config = dict(
    n_layer=14,
    d_model=224,
    n_experts=24,
    experts_per_token=1,
    d_expert=480,
    d_shared_expert=0,
    activation='gelu',
    moe_layers=[1, 2, 3, 4, 5, 6, 7, 8, 9, 10, 11, 12, 13],
    router_score='sigmoid',
    normalize_top_k=False,
    routed_scale=1.0,
    balance_loss=0.0121,
    balance_bias=False,
    scale_expert_input=True,
    init_std_router=0.0204,
    lr_router=0.00107,
    n_head=7,
    n_kv_head=1,
    head_dim=32,
    vocab_size=6320,
    norm='layernorm',
    norm_place='pre',
    norm_eps=1e-05,
    positions='learned',
    qk_norm=False,
    attn_scale=0.177,
    tie_embeddings=True,
    parallel_block=False,
    init='normal',
    init_std_qkv=0.0334,
    init_std_o=0.00632,
    init_std_up=0.0334,
    init_std_down=0.00632,
    optimizer='adamw',
    lr=0.00128,
    lr_mult_o=1.55,
    beta1=0.95,
    beta2=0.99,
    lr_head=0.0111,
    grad_clip=1.0,
    warmup_steps=292,
    schedule='wsd',
    decay_fraction=1.0,
    decay_shape='linear',
    final_lr_fraction=0.0,
    batch_tokens=65536,
    seq_len=256,
    doc_mask=True,
    train_tokens=566500000,
    steps=8645,
    dataset='wikipedia_en',
)
Below are experts of layer 7 (counted from 0) of a mixture-of-experts language model. Rows are named router (the router's row for the expert), up (a neuron's input weights, with its number) and show model dimensions 0-55. Each number is 50 + 10 x the weight over its row's rms, rounded and kept within 0 to 99.
After each expert's rows: a language model's description of what the expert responds to; "comes after" lists some tokens at least twice as common just before its tokens as in all text. This comes from a sample of Wikipedia text that the model never trained on. Tokens count by the router's weight.

# expert 7
router:35 38 54 41 48 59 52 46 63 49 33 49 61 52 60 57 40 49 46 50 52 48 43 49 57 48 57 54 44 42 59 46 58 60 35 38 45 59 37 49 42 52 64 37 33 50 49 42 53 66 64 54 36 59 52 46
up0:46 37 54 43 49 53 56 70 43 63 64 48 51 47 49 46 63 52 53 57 51 50 49 39 68 64 51 51 42 48 57 49 43 46 48 41 67 52 46 55 38 60 47 48 40 43 60 40 44 23 54 62 32 39 46 32
up1:52 54 50 33 62 40 56 38 67 51 54 35 31 66 46 49 53 52 60 49 45 35 48 42 38 43 54 53 58 59 50 55 51 48 35 65 48 50 66 57 50 58 49 38 56 41 40 42 59 49 49 64 56 50 51 62
up2:48 62 48 65 53 42 72 54 37 63 50 47 51 55 40 59 49 54 48 47 43 43 79 48 53 53 58 38 31 58 55 51 71 42 52 40 52 58 60 61 51 60 41 52 53 49 50 50 41 50 52 43 51 67 57 49
up3:52 63 50 42 37 32 52 47 56 41 47 46 44 38 46 54 66 49 49 67 55 44 51 35 63 46 43 44 43 51 45 63 47 40 45 39 58 37 49 49 59 45 46 65 54 47 51 34 46 36 72 70 57 49 64 39
up4:54 25 41 79 71 23 43 47 55 45 36 44 49 49 63 54 52 51 73 67 53 46 59 64 60 57 50 57 46 47 59 35 45 59 62 40 38 56 44 47 38 57 48 51 57 50 49 56 43 72 50 53 40 46 68 40
up5:63 50 33 55 44 46 54 74 58 43 40 55 58 54 65 55 38 39 45 45 41 68 61 59 61 47 42 52 31 44 55 62 49 49 49 59 60 37 60 51 45 51 60 58 53 55 59 56 51 52 53 34 44 53 53 41
up6:55 62 45 51 64 53 59 64 56 55 41 51 57 60 64 45 31 64 49 49 37 44 34 57 54 58 44 56 46 60 62 54 69 54 43 60 57 56 49 58 60 61 48 63 49 46 52 49 35 45 61 29 52 63 72 51
up7:67 48 38 40 43 56 49 66 59 42 42 32 47 45 59 52 61 55 62 51 49 42 51 48 53 41 43 42 55 63 49 66 51 56 54 59 65 69 32 44 61 43 52 51 68 62 50 56 55 28 51 41 38 48 28 50
up8:63 67 48 41 31 72 42 54 48 43 37 47 38 44 50 54 76 44 42 46 42 51 46 34 53 49 41 58 49 45 35 58 49 62 40 45 47 39 49 51 39 43 51 49 59 52 46 51 64 66 54 50 38 63 52 43
up9:52 58 56 38 42 58 42 62 39 47 63 50 73 40 39 52 58 51 41 43 69 50 62 62 42 48 54 58 37 58 53 47 65 44 62 67 47 40 64 56 57 61 51 47 67 47 41 48 55 43 55 31 52 60 47 51
up10:19 43 57 38 54 46 33 65 49 47 44 50 52 47 43 40 45 43 43 44 46 38 59 38 47 59 40 42 44 58 51 35 55 57 60 43 65 55 40 59 46 58 50 27 55 57 53 37 62 47 47 63 42 63 56 37
up11:40 51 67 36 57 60 57 45 30 82 46 42 47 47 44 45 47 58 72 55 45 54 36 41 41 49 35 61 59 49 46 60 55 63 44 53 48 71 47 59 67 48 55 60 48 46 18 41 32 42 63 43 56 62 61 67
up12:31 48 59 61 46 54 67 65 46 38 49 63 53 69 44 47 37 54 67 46 60 44 30 63 53 47 43 67 47 46 37 43 49 57 59 42 61 57 54 47 45 43 53 35 59 38 61 54 46 48 53 44 40 36 44 50
Digit chunks inside long numbers such as decimal coordinates, populations, ISBNs and percentages, such as 11 in 37.268611, 59 in 49,597.
comes after: ".", ",", ":", "′", "9", "8"

# expert 0
router:44 56 33 62 49 41 57 44 45 51 37 51 68 47 48 60 42 62 43 56 51 29 58 57 53 50 54 60 41 55 62 48 63 61 36 57 33 56 44 56 35 53 44 45 59 57 44 50 60 64 47 46 41 50 45 69
up0:41 36 47 44 51 61 56 44 40 54 49 54 41 57 57 46 62 51 60 67 52 43 38 54 51 58 67 69 58 48 33 41 52 55 41 49 53 49 60 53 50 57 51 53 45 54 46 39 42 43 41 49 49 46 48 53
up1:59 75 42 57 40 59 44 53 43 44 63 51 54 35 60 54 47 54 53 42 53 50 55 39 45 61 51 56 51 53 56 52 55 59 42 61 49 69 39 83 33 56 58 45 57 46 58 61 45 48 50 49 38 51 49 62
up2:38 58 54 37 44 48 31 55 57 43 51 46 48 51 46 60 49 39 47 72 62 49 72 37 46 59 52 56 31 69 54 41 66 46 56 52 44 49 52 44 51 57 45 36 78 37 41 59 46 35 55 62 49 54 70 46
up3:26 57 53 64 46 52 47 59 58 46 44 47 32 52 55 58 55 50 72 35 42 44 50 45 63 72 40 54 46 60 64 49 42 52 70 51 27 66 57 44 58 66 70 26 47 55 54 53 44 62 55 57 51 36 59 62
up4:64 43 63 50 54 53 44 37 30 53 56 52 45 41 68 42 52 57 58 53 57 44 39 52 41 49 52 48 46 63 49 41 54 51 39 46 50 75 40 56 48 60 35 39 76 45 48 37 48 56 61 44 44 45 44 54
up5:41 39 50 46 67 58 44 50 56 72 36 47 41 63 53 59 62 28 45 64 45 59 60 41 42 62 38 46 49 51 50 72 66 45 43 45 46 62 45 82 67 38 35 32 49 55 47 45 49 50 20 50 34 39 43 40
up6:60 60 43 57 44 49 44 62 44 77 31 38 60 22 60 53 52 47 43 35 51 43 47 42 64 59 49 43 45 65 69 37 23 55 36 52 53 68 54 57 64 51 51 44 54 67 38 58 41 39 45 57 51 52 43 55
up7:43 53 58 77 56 36 48 57 45 54 50 24 63 54 47 54 43 44 36 49 51 55 50 57 65 45 53 35 36 71 66 31 40 67 53 56 50 51 44 57 38 56 57 34 58 57 30 64 37 43 38 46 46 69 50 49
up8:43 49 43 45 46 34 53 51 58 41 48 55 44 33 63 54 38 38 40 50 52 44 33 34 68 61 67 38 41 58 72 45 61 52 68 40 53 55 54 64 40 63 39 54 30 57 48 52 42 55 55 47 50 49 56 51
up9:55 53 33 35 42 51 29 64 40 65 57 38 49 34 48 54 60 37 45 56 39 46 59 50 29 57 53 58 56 45 64 68 54 60 54 48 42 38 41 54 44 54 50 64 48 45 50 37 55 52 47 47 54 68 47 42
up10:60 36 52 37 40 28 54 53 44 45 38 60 45 30 48 76 57 68 46 54 47 47 41 65 40 29 37 47 44 56 47 43 48 42 53 42 59 33 47 33 50 50 48 33 56 58 46 52 55 51 44 58 34 61 33 64
up11:64 58 41 40 46 41 72 47 37 54 52 48 56 54 43 47 47 44 51 58 39 51 37 54 50 47 53 64 60 37 52 56 70 41 53 48 48 54 79 37 47 50 36 46 38 72 58 59 62 46 38 59 45 40 61 46
up12:41 67 58 41 46 51 55 45 71 60 43 44 62 37 71 55 32 45 47 69 42 58 46 42 59 37 42 71 44 56 58 32 41 51 54 45 42 46 53 58 54 51 57 54 50 84 19 49 58 42 66 64 47 48 53 65
Pipe separators and score digits inside numeric tables, plus mid-word endings like e, es, ite after short prefixes (n-itrogen, Saf-e, to-es).
comes after: " N", " 0", " 1", " n", " s", " 2"

# expert 10
router:49 49 52 49 55 55 46 63 56 62 52 54 46 37 54 62 54 51 40 56 45 63 40 43 43 55 57 47 35 47 51 48 64 65 27 46 47 56 39 50 42 47 56 35 54 66 43 43 50 63 67 58 24 62 50 53
up0:53 42 52 52 42 74 47 53 54 44 53 43 28 44 59 59 64 35 51 49 38 42 48 41 60 44 59 58 38 45 45 54 56 63 36 40 47 67 46 43 54 63 56 47 53 65 50 49 65 57 42 53 52 67 54 46
up1:16 42 46 44 48 51 69 56 47 47 40 55 54 48 49 62 52 46 43 53 35 57 49 40 75 58 59 51 55 48 53 49 47 50 50 58 46 58 42 52 51 53 39 56 27 55 31 60 61 57 46 45 43 64 54 56
up2:37 50 37 52 32 51 53 59 53 54 50 75 53 37 44 56 42 75 60 49 50 57 46 36 58 52 47 61 64 34 39 45 51 34 50 55 45 59 47 55 56 47 73 62 35 57 71 40 57 52 49 43 65 57 44 60
up3:67 54 29 43 57 55 54 47 54 54 49 50 43 36 54 75 32 61 50 54 73 58 69 57 51 40 35 57 44 51 65 63 52 45 36 29 59 55 58 49 42 67 50 41 51 45 72 44 50 49 49 35 50 58 48 40
up4:43 37 49 50 34 46 40 36 45 58 57 52 68 30 32 57 46 42 59 74 61 43 59 49 61 49 52 65 54 49 42 57 35 49 65 46 37 41 39 56 59 41 39 36 46 56 45 41 66 44 55 52 52 50 54 46
up5:45 50 59 49 44 62 61 48 31 66 59 58 43 59 51 54 46 60 67 48 44 56 45 67 47 42 44 46 57 52 53 74 58 52 62 41 48 64 67 42 47 48 26 46 43 50 42 71 61 62 60 66 41 54 66 70
up6:52 67 34 50 30 51 54 47 40 40 51 39 63 50 41 63 40 55 65 57 58 58 63 44 66 60 38 45 36 51 61 60 56 48 75 48 55 49 32 35 38 64 61 51 55 50 50 63 47 42 48 32 54 49 64 50
up7:39 39 51 56 36 43 51 44 57 59 70 52 65 55 64 40 60 46 36 39 51 54 52 52 54 54 61 58 52 62 45 71 64 56 42 51 40 46 40 39 57 37 56 32 46 45 33 55 53 58 55 42 33 53 56 54
up8:45 50 39 54 38 44 38 53 62 53 57 60 57 49 45 62 54 42 36 57 29 39 55 55 48 57 55 37 43 42 47 42 60 60 49 45 39 54 53 56 39 59 54 44 58 54 58 52 56 60 67 48 33 61 59 58
up9:79 48 44 37 37 42 65 51 57 56 60 50 57 48 50 61 50 67 61 57 41 46 46 43 62 50 42 67 43 59 56 47 68 52 61 47 52 45 38 45 75 53 43 48 45 50 69 51 57 51 35 62 64 42 40 36
up10:63 44 54 44 49 73 71 59 42 48 54 48 41 46 53 60 54 50 49 64 57 56 36 43 48 44 40 64 46 39 61 49 43 61 54 62 52 65 51 33 47 52 54 35 60 40 47 42 53 55 50 50 47 58 40 50
up11:58 71 55 53 44 53 38 58 56 48 45 59 49 53 45 33 50 40 42 60 32 35 40 63 72 61 59 35 45 43 53 55 40 42 36 52 49 49 45 54 59 56 65 48 37 60 38 68 22 62 36 70 42 60 49 35
up12:50 36 54 47 54 52 41 43 58 63 51 54 46 54 56 48 34 52 49 54 25 42 45 59 48 49 52 48 51 71 56 42 57 71 46 42 29 47 65 87 25 53 48 42 67 62 54 64 49 60 39 65 46 26 56 51
Country, state and city names after in or commas (Canada, Pakistan, United States, South Carolina), and year numbers like 1974.
comes after: " in", ",", " the", " United", " New", " of"

# expert 6
router:37 58 49 55 47 63 50 50 54 65 52 28 55 64 51 73 47 57 56 58 64 54 57 42 57 40 47 66 45 70 62 43 65 49 34 51 53 64 45 61 39 54 29 58 61 37 59 56 57 58 38 46 35 67 42 63
up0:65 59 43 72 57 68 34 52 49 52 42 48 54 48 64 50 68 45 54 35 50 46 31 62 60 59 40 39 47 49 50 51 52 41 54 41 22 40 44 62 54 39 51 41 40 66 44 47 42 45 60 30 60 65 44 45
up1:45 52 31 39 39 34 64 43 65 47 54 65 56 50 62 36 48 42 53 70 35 34 42 41 56 34 58 76 43 49 49 71 53 77 61 40 44 54 45 46 47 44 69 49 33 42 53 54 63 57 22 44 37 46 35 56
up2:47 62 46 63 66 60 41 64 49 34 69 58 63 52 41 61 47 55 52 51 45 43 53 69 59 52 44 52 36 42 69 46 46 58 64 47 38 52 35 56 45 46 53 35 40 55 48 52 26 71 48 44 31 43 39 49
up3:63 44 66 54 61 43 62 56 49 52 62 63 44 68 67 72 56 50 53 63 44 55 56 60 45 56 51 61 51 59 55 71 68 38 53 59 41 63 41 41 53 59 48 50 32 46 48 48 40 38 36 45 31 56 35 54
up4:40 55 54 50 51 59 41 36 58 53 41 55 46 43 60 59 54 49 48 57 42 39 46 47 63 41 30 69 47 66 40 47 62 47 69 40 41 55 59 63 53 61 49 67 42 52 47 55 32 54 59 63 59 45 49 55
up5:57 59 48 67 62 37 57 29 50 64 52 42 46 48 38 60 59 42 34 50 56 42 51 56 47 40 58 48 45 59 70 29 47 42 67 40 49 42 38 58 41 54 64 24 39 57 59 35 48 57 56 32 31 67 41 63
up6:50 45 54 58 50 56 32 47 57 35 56 53 38 31 44 61 53 44 53 50 48 42 62 40 56 50 53 58 62 51 39 70 62 57 65 43 59 48 55 66 65 58 43 52 55 62 40 41 44 53 45 65 35 38 54 46
up7:35 41 34 59 46 53 41 65 47 39 35 66 50 51 51 51 44 48 71 48 50 70 48 23 72 37 49 61 39 53 50 43 62 54 62 35 59 67 44 49 59 42 67 59 46 42 53 43 39 45 43 47 49 68 52 37
up8:42 54 34 62 45 53 43 75 49 41 42 51 49 51 56 40 50 61 47 52 48 60 41 65 51 46 37 65 51 49 55 64 42 67 58 38 64 60 44 55 52 66 56 46 43 44 44 77 57 59 42 76 48 66 36 30
up9:60 53 51 57 45 49 58 66 71 58 47 41 24 47 31 61 47 55 49 70 40 36 58 53 55 35 56 47 53 38 46 55 73 48 36 48 58 39 55 54 49 44 49 47 41 50 58 43 41 48 40 47 53 57 37 45
up10:65 52 24 39 70 42 41 57 54 56 51 41 43 53 52 58 44 36 42 43 59 41 44 48 55 56 50 43 50 69 38 63 66 46 45 42 36 49 47 40 46 52 60 35 43 49 48 41 50 60 39 45 45 43 53 45
up11:47 44 64 33 47 60 51 52 50 67 41 51 48 44 57 60 46 47 42 44 48 56 47 55 73 56 49 52 32 51 60 45 52 42 37 25 52 66 52 61 39 49 54 34 64 49 54 64 73 67 63 55 57 57 69 51
up12:36 58 64 46 48 66 38 41 68 59 51 33 50 67 52 48 59 65 49 70 47 55 30 54 39 62 41 56 53 56 55 58 57 48 36 47 47 71 47 58 41 62 46 56 52 42 38 45 60 47 55 57 52 53 58 66
Adjective and name suffix pieces like ic, ical, ian, ish, oc inside names and nationality words (Polit-ical, Georg-ian, Turk-ish, Om-ic-ron).
comes after: " B", " L", " R", " G", " P", " M"

# expert 22
router:49 46 42 61 54 39 54 51 65 58 48 35 53 40 39 54 59 38 48 41 30 43 54 44 58 43 34 43 44 40 55 44 69 56 47 44 40 49 55 63 44 63 47 44 52 46 63 67 67 51 67 40 39 75 34 42
up0:64 78 58 52 58 58 50 44 48 50 44 54 57 50 59 38 45 70 58 51 52 43 47 54 39 36 47 44 55 54 53 64 59 38 43 47 46 49 44 61 47 45 50 55 59 40 29 63 55 57 43 62 32 68 47 45
up1:47 63 63 47 56 55 47 61 57 50 51 47 52 41 44 66 54 46 54 37 45 47 50 29 48 35 30 38 45 44 40 70 45 49 57 35 38 57 63 55 32 71 45 52 62 61 53 70 51 46 66 62 38 45 39 49
up2:47 48 49 58 59 56 41 64 44 51 39 31 41 63 42 55 34 41 71 66 30 34 54 55 35 48 41 61 47 40 63 40 61 54 43 54 47 61 60 52 41 46 45 45 50 38 50 35 43 49 57 47 60 52 61 56
up3:38 60 59 33 50 49 59 40 36 48 53 53 46 33 51 48 32 47 53 54 56 59 50 34 43 54 39 36 42 43 60 50 44 51 48 39 61 50 47 37 40 40 65 40 61 53 36 52 52 59 28 48 36 39 39 44
up4:38 56 44 48 54 58 33 45 41 52 62 46 29 47 42 61 54 39 29 59 37 45 56 78 40 46 58 59 56 51 51 49 43 53 40 41 53 52 66 54 74 50 53 48 57 60 59 42 49 55 57 46 55 45 66 70
up5:49 41 19 54 53 59 55 46 59 50 50 85 41 32 40 55 44 49 46 66 41 42 36 57 43 66 22 54 56 54 43 74 43 60 49 42 73 39 65 68 45 34 63 48 50 55 51 47 58 45 48 51 44 31 62 52
up6:36 55 43 43 50 42 46 50 34 50 52 57 35 72 52 46 38 69 54 55 37 52 40 57 53 46 63 30 52 57 53 72 60 51 35 52 48 45 45 50 66 37 48 53 53 56 46 50 39 43 48 52 40 52 56 66
up7:50 31 44 64 40 47 47 60 68 55 41 46 54 47 44 62 55 40 49 45 36 43 35 46 64 50 44 39 55 55 37 52 47 55 58 49 61 51 28 52 69 52 59 39 45 58 52 40 37 45 60 34 34 31 45 49
up8:53 35 40 52 54 47 44 64 49 65 47 46 42 62 33 42 50 52 56 44 34 36 62 57 34 56 31 54 31 58 69 58 45 44 61 39 41 57 42 52 46 49 55 35 46 40 38 47 41 61 53 58 48 55 43 55
up9:44 39 50 48 55 37 66 59 59 36 52 63 49 54 50 70 53 44 42 43 58 46 39 43 57 50 66 43 51 38 43 49 53 40 65 42 62 51 43 44 42 52 42 48 51 59 43 63 36 57 54 55 39 57 53 40
up10:62 56 35 46 55 40 57 64 52 59 53 48 63 46 75 57 45 69 30 49 42 53 51 61 60 60 50 65 43 55 47 39 56 63 38 55 28 50 51 61 34 44 41 56 45 50 41 52 55 51 47 37 43 51 54 53
up11:45 56 46 53 56 65 50 55 49 47 37 34 52 54 53 62 47 60 55 50 54 53 48 43 42 47 49 33 52 55 28 56 64 63 45 54 25 65 51 79 38 67 71 59 46 48 49 44 35 73 46 47 34 34 41 48
up12:62 65 42 52 36 35 53 54 72 51 51 48 47 32 63 58 32 66 53 69 35 48 43 63 59 46 45 64 50 49 41 35 53 56 63 41 47 58 47 68 35 64 49 40 57 50 37 34 59 48 47 61 56 39 51 70
Modifier words like South, West, East, high, public, final, first before nouns, plus the hyphen in first-class, mostly in sports contexts.
comes after: " the", " a", " his", "'s", " f", " their"

# expert 18
router:38 57 45 52 43 49 60 58 45 63 45 25 54 50 51 66 43 43 55 61 53 49 54 56 53 24 43 48 30 51 50 48 48 63 54 45 50 54 36 53 45 54 33 52 58 48 38 62 43 59 53 56 33 61 68 51
up0:37 54 48 57 47 34 30 59 45 38 49 40 49 52 51 69 52 64 36 40 55 55 51 50 46 46 44 61 57 55 43 51 65 50 46 50 61 50 72 51 33 68 63 66 43 54 56 46 62 67 32 54 47 30 57 47
up1:61 76 42 56 68 33 51 35 43 48 26 43 48 44 58 67 46 57 51 49 53 51 60 54 51 60 32 69 43 41 50 40 37 31 39 43 23 57 56 52 54 52 68 42 39 61 25 53 46 54 39 34 59 50 37 62
up2:65 50 52 58 65 64 54 52 48 50 45 36 48 50 77 46 65 36 49 58 42 61 44 46 56 58 52 50 39 57 43 62 42 52 56 52 65 41 28 53 35 66 69 51 42 41 55 25 43 59 54 49 44 41 46 56
up3:43 63 54 57 67 55 52 58 30 68 48 57 40 48 64 43 53 56 29 60 49 45 46 43 50 43 57 46 57 39 57 54 40 55 52 37 60 52 60 68 53 42 63 43 47 51 34 33 40 63 52 36 53 46 44 53
up4:60 42 54 51 41 45 65 57 43 51 40 75 46 58 38 56 67 53 69 43 42 64 54 41 38 68 42 39 51 57 54 44 55 57 47 54 60 43 43 56 44 52 56 56 51 66 40 30 60 64 39 51 33 47 37 47
up5:55 41 45 40 42 41 34 55 47 20 41 42 52 47 69 54 57 58 65 45 54 36 45 83 47 50 26 53 51 54 41 58 62 52 39 41 54 54 53 52 44 58 57 58 51 49 45 46 57 65 51 48 35 47 55 63
up6:58 50 40 48 46 52 34 43 52 50 48 44 63 42 52 37 78 52 64 48 46 54 53 39 45 68 45 55 32 45 67 41 48 38 47 41 46 62 56 43 60 59 56 41 55 50 70 59 59 46 49 64 42 53 52 57
up7:52 46 51 51 45 59 38 46 50 41 43 46 33 65 42 54 52 50 67 63 49 57 55 66 50 59 60 36 40 66 66 56 54 45 53 45 44 61 43 48 48 51 42 39 61 54 57 41 44 24 46 51 59 61 71 52
up8:59 46 63 39 55 64 54 42 65 47 47 45 45 43 38 67 52 49 39 40 46 42 38 57 49 52 57 34 40 58 45 41 62 43 49 20 42 47 39 44 36 47 42 53 44 71 56 50 30 46 56 47 36 62 47 54
up9:43 57 47 54 53 60 36 67 54 59 56 51 50 58 67 61 50 48 47 34 48 58 40 53 47 44 33 59 41 58 55 56 53 59 45 65 40 45 46 53 49 75 43 31 59 50 54 50 65 56 44 63 36 32 51 62
up10:56 60 66 49 54 42 61 61 61 61 55 37 45 36 43 49 49 58 70 54 57 64 40 57 62 50 55 42 51 45 50 53 42 42 40 29 34 50 50 49 62 57 51 56 38 80 38 59 56 41 63 50 55 60 61 48
up11:46 63 62 48 64 33 45 34 44 53 62 50 47 33 59 49 59 45 44 41 62 51 23 36 54 51 43 58 41 58 54 36 68 62 39 44 53 58 58 52 64 53 35 46 55 63 42 72 64 46 52 52 36 55 55 39
up12:61 60 43 49 62 58 54 46 63 53 47 37 42 57 37 56 51 34 64 49 38 68 41 47 47 51 44 43 28 44 48 41 56 65 35 25 20 54 51 53 61 53 42 29 52 60 45 53 26 59 59 33 37 61 47 46
Vowel-containing syllable pieces like ay, ak, ang after initial consonants in Asian and Middle Eastern names (Sh-ay-an, Kum-ar), plus You, How.
comes after: " W", " H", " K", " T", " Sh", " F"

# expert 3
router:60 48 32 33 45 58 39 60 42 62 31 49 45 51 57 69 45 42 51 71 51 47 51 50 64 52 51 56 37 52 64 49 57 54 40 53 44 59 42 53 53 69 50 37 54 52 47 53 51 61 41 50 57 56 54 42
up0:44 47 54 36 34 47 39 51 55 33 58 47 41 47 59 49 33 38 43 30 39 53 56 53 45 55 68 55 41 47 67 31 38 45 41 39 51 48 44 58 44 39 55 36 64 42 47 55 56 41 46 53 50 51 51 62
up1:51 59 58 46 51 45 52 46 59 66 54 62 49 32 38 61 30 53 34 42 67 52 43 43 88 54 17 54 54 47 53 34 57 45 53 24 52 60 46 40 60 57 57 52 49 34 49 38 40 53 53 56 53 54 67 54
up2:44 45 33 49 66 55 59 55 49 47 55 43 40 50 55 50 44 42 53 56 46 50 40 56 51 46 66 38 44 64 60 58 57 58 49 49 59 45 37 46 57 45 62 38 42 49 49 45 69 47 49 50 55 68 57 43
up3:66 49 33 59 58 59 35 49 42 63 48 51 46 60 62 54 43 33 61 51 57 45 54 41 48 46 29 37 36 57 74 72 51 41 46 57 45 56 36 48 41 50 30 66 28 58 35 65 39 52 58 59 53 47 43 59
up4:42 35 29 38 63 54 62 54 41 56 59 44 31 48 38 59 46 35 45 41 36 55 29 41 40 57 45 53 59 53 44 79 41 58 45 40 55 35 51 44 51 66 51 47 41 53 49 46 39 53 48 39 50 57 56 44
up5:47 42 36 39 44 34 50 66 55 54 43 36 37 38 55 46 31 31 64 63 46 45 40 33 42 54 56 63 43 52 44 50 58 53 45 59 43 62 59 59 54 48 70 42 72 51 43 55 63 61 37 53 44 44 57 47
up6:38 56 53 56 51 48 73 40 42 55 18 47 48 41 66 43 52 49 85 47 55 49 61 48 31 38 57 45 44 68 40 39 45 62 43 32 51 52 52 26 44 53 40 43 69 55 55 47 50 52 43 51 39 47 60 63
up7:54 44 49 53 49 36 40 60 61 62 38 32 46 30 52 53 37 55 46 55 45 38 67 48 65 43 49 50 37 76 45 65 50 39 57 51 41 56 35 56 62 70 76 36 51 51 50 43 65 54 62 61 41 50 36 57
up8:49 50 56 53 49 48 51 61 57 43 50 46 50 54 49 41 61 46 58 39 52 50 39 29 50 50 46 28 48 57 61 60 47 52 44 22 49 41 40 63 66 46 49 44 42 57 41 47 54 58 41 65 43 42 72 60
up9:56 44 48 55 25 37 49 42 48 65 41 37 44 39 48 63 58 61 62 41 41 48 49 64 57 58 36 53 49 54 46 69 81 42 50 67 48 48 47 59 43 65 56 57 52 38 54 48 67 32 60 47 59 43 67 63
up10:52 49 31 53 57 55 47 51 47 46 50 33 47 43 40 66 44 51 61 50 51 50 36 54 52 41 45 49 47 52 46 58 52 41 44 57 50 70 56 42 41 56 51 51 37 62 51 40 38 66 46 46 44 51 36 43
up11:38 55 70 41 54 49 41 45 46 65 58 41 32 47 40 56 48 60 59 62 53 41 17 40 53 59 45 43 47 47 50 52 53 58 55 35 42 61 37 54 54 55 61 53 79 57 29 54 46 57 52 41 49 55 50 68
up12:59 53 69 47 57 51 52 39 57 41 23 53 42 43 50 47 43 56 73 31 41 63 48 54 55 56 51 46 36 74 48 52 54 48 27 39 56 46 64 67 55 50 41 37 53 31 51 57 50 62 52 58 49 49 48 64
Capital letters or syllables opening personal names, especially Japanese, Arabic and Spanish ones, and sentence-initial A, such as A(ikawa), Ke, La.
comes after: " |", ":", "i", " de", "a", "o"

# expert 8
router:48 60 49 42 44 58 54 66 42 43 41 45 56 40 50 57 37 52 52 74 45 54 43 50 78 47 39 38 38 47 53 46 47 72 40 38 55 53 37 50 50 38 56 45 60 55 38 64 47 56 42 52 46 53 50 47
up0:43 48 53 42 57 51 51 59 59 58 72 60 46 36 55 57 29 49 43 48 44 36 41 41 42 48 54 63 47 46 50 49 57 50 53 50 41 41 42 78 72 54 41 47 40 48 33 43 55 65 36 63 45 53 42 59
up1:51 46 58 50 32 37 46 48 73 52 41 43 50 51 41 45 54 29 48 41 44 54 26 38 50 61 43 61 38 50 48 42 43 60 63 59 53 35 50 50 51 52 65 42 57 60 28 60 47 53 52 40 54 70 47 38
up2:50 29 62 52 37 48 50 61 50 46 34 59 48 42 58 59 31 46 60 51 47 52 58 55 59 42 55 62 49 50 58 37 45 33 49 62 30 57 54 55 40 49 27 40 68 53 31 61 36 43 65 42 45 43 53 34
up3:39 55 56 29 66 44 29 63 68 44 69 47 37 47 47 46 53 56 46 44 34 33 63 50 44 44 65 47 46 69 58 49 51 40 49 54 63 32 53 42 59 60 59 62 55 50 34 71 41 37 40 78 48 71 46 31
up4:54 46 64 32 55 41 53 42 85 73 58 48 55 53 54 46 40 66 55 52 42 66 49 38 71 58 41 59 28 49 53 46 26 38 48 46 60 61 50 56 52 62 68 42 49 47 46 57 55 53 57 59 56 43 55 64
up5:47 50 25 57 47 50 55 51 55 51 53 35 52 49 75 52 60 50 46 54 28 36 52 61 51 31 56 64 55 50 56 60 51 40 59 38 65 45 52 68 60 41 43 50 45 52 62 59 35 47 55 38 50 49 43 27
up6:37 62 58 59 59 62 53 59 62 48 37 47 48 51 30 50 40 57 63 68 54 52 57 40 46 37 46 39 55 62 56 51 40 58 52 39 33 40 46 40 42 43 67 46 60 68 42 48 44 49 35 65 36 46 55 55
up7:55 52 51 49 66 56 26 63 43 59 55 40 40 45 27 51 26 48 55 53 61 44 55 47 52 52 55 62 49 58 58 55 40 53 56 47 34 44 49 57 46 49 35 34 31 67 39 48 52 62 35 68 33 57 58 40
up8:51 55 48 44 55 53 43 53 45 42 46 51 43 58 60 47 66 50 67 47 47 67 54 44 44 55 49 53 47 61 45 43 57 41 69 45 60 46 58 43 43 44 57 37 55 68 48 58 61 61 42 63 46 43 64 69
up9:50 70 57 53 45 60 49 45 54 65 52 43 61 69 41 57 50 27 34 39 48 54 42 56 23 30 55 48 63 53 72 48 55 43 43 47 55 48 52 50 52 55 41 41 69 54 67 53 51 59 50 45 40 68 55 49
up10:42 69 46 49 31 49 51 43 53 46 50 59 47 39 64 59 53 55 65 43 42 46 55 41 41 45 41 55 49 47 58 71 53 49 57 58 55 47 36 55 53 50 66 37 54 42 64 39 49 59 44 50 46 44 63 56
up11:46 53 43 50 40 51 50 58 55 75 49 50 54 41 40 51 63 50 43 59 65 72 52 47 50 45 40 53 41 36 50 55 66 46 57 42 37 49 62 50 26 55 58 49 26 67 42 38 29 55 61 53 55 41 51 66
up12:52 51 36 54 56 65 52 52 46 46 59 44 31 54 64 53 48 36 48 59 40 54 37 30 52 49 54 55 52 38 67 55 51 55 51 55 52 63 44 62 31 47 49 45 37 56 43 53 29 62 57 28 52 46 56 46
Nouns and words naming creative works or their parts after the/released, such as album, song, film, single, episode, novel.
comes after: " the", " The", " released", "The", " a", " first"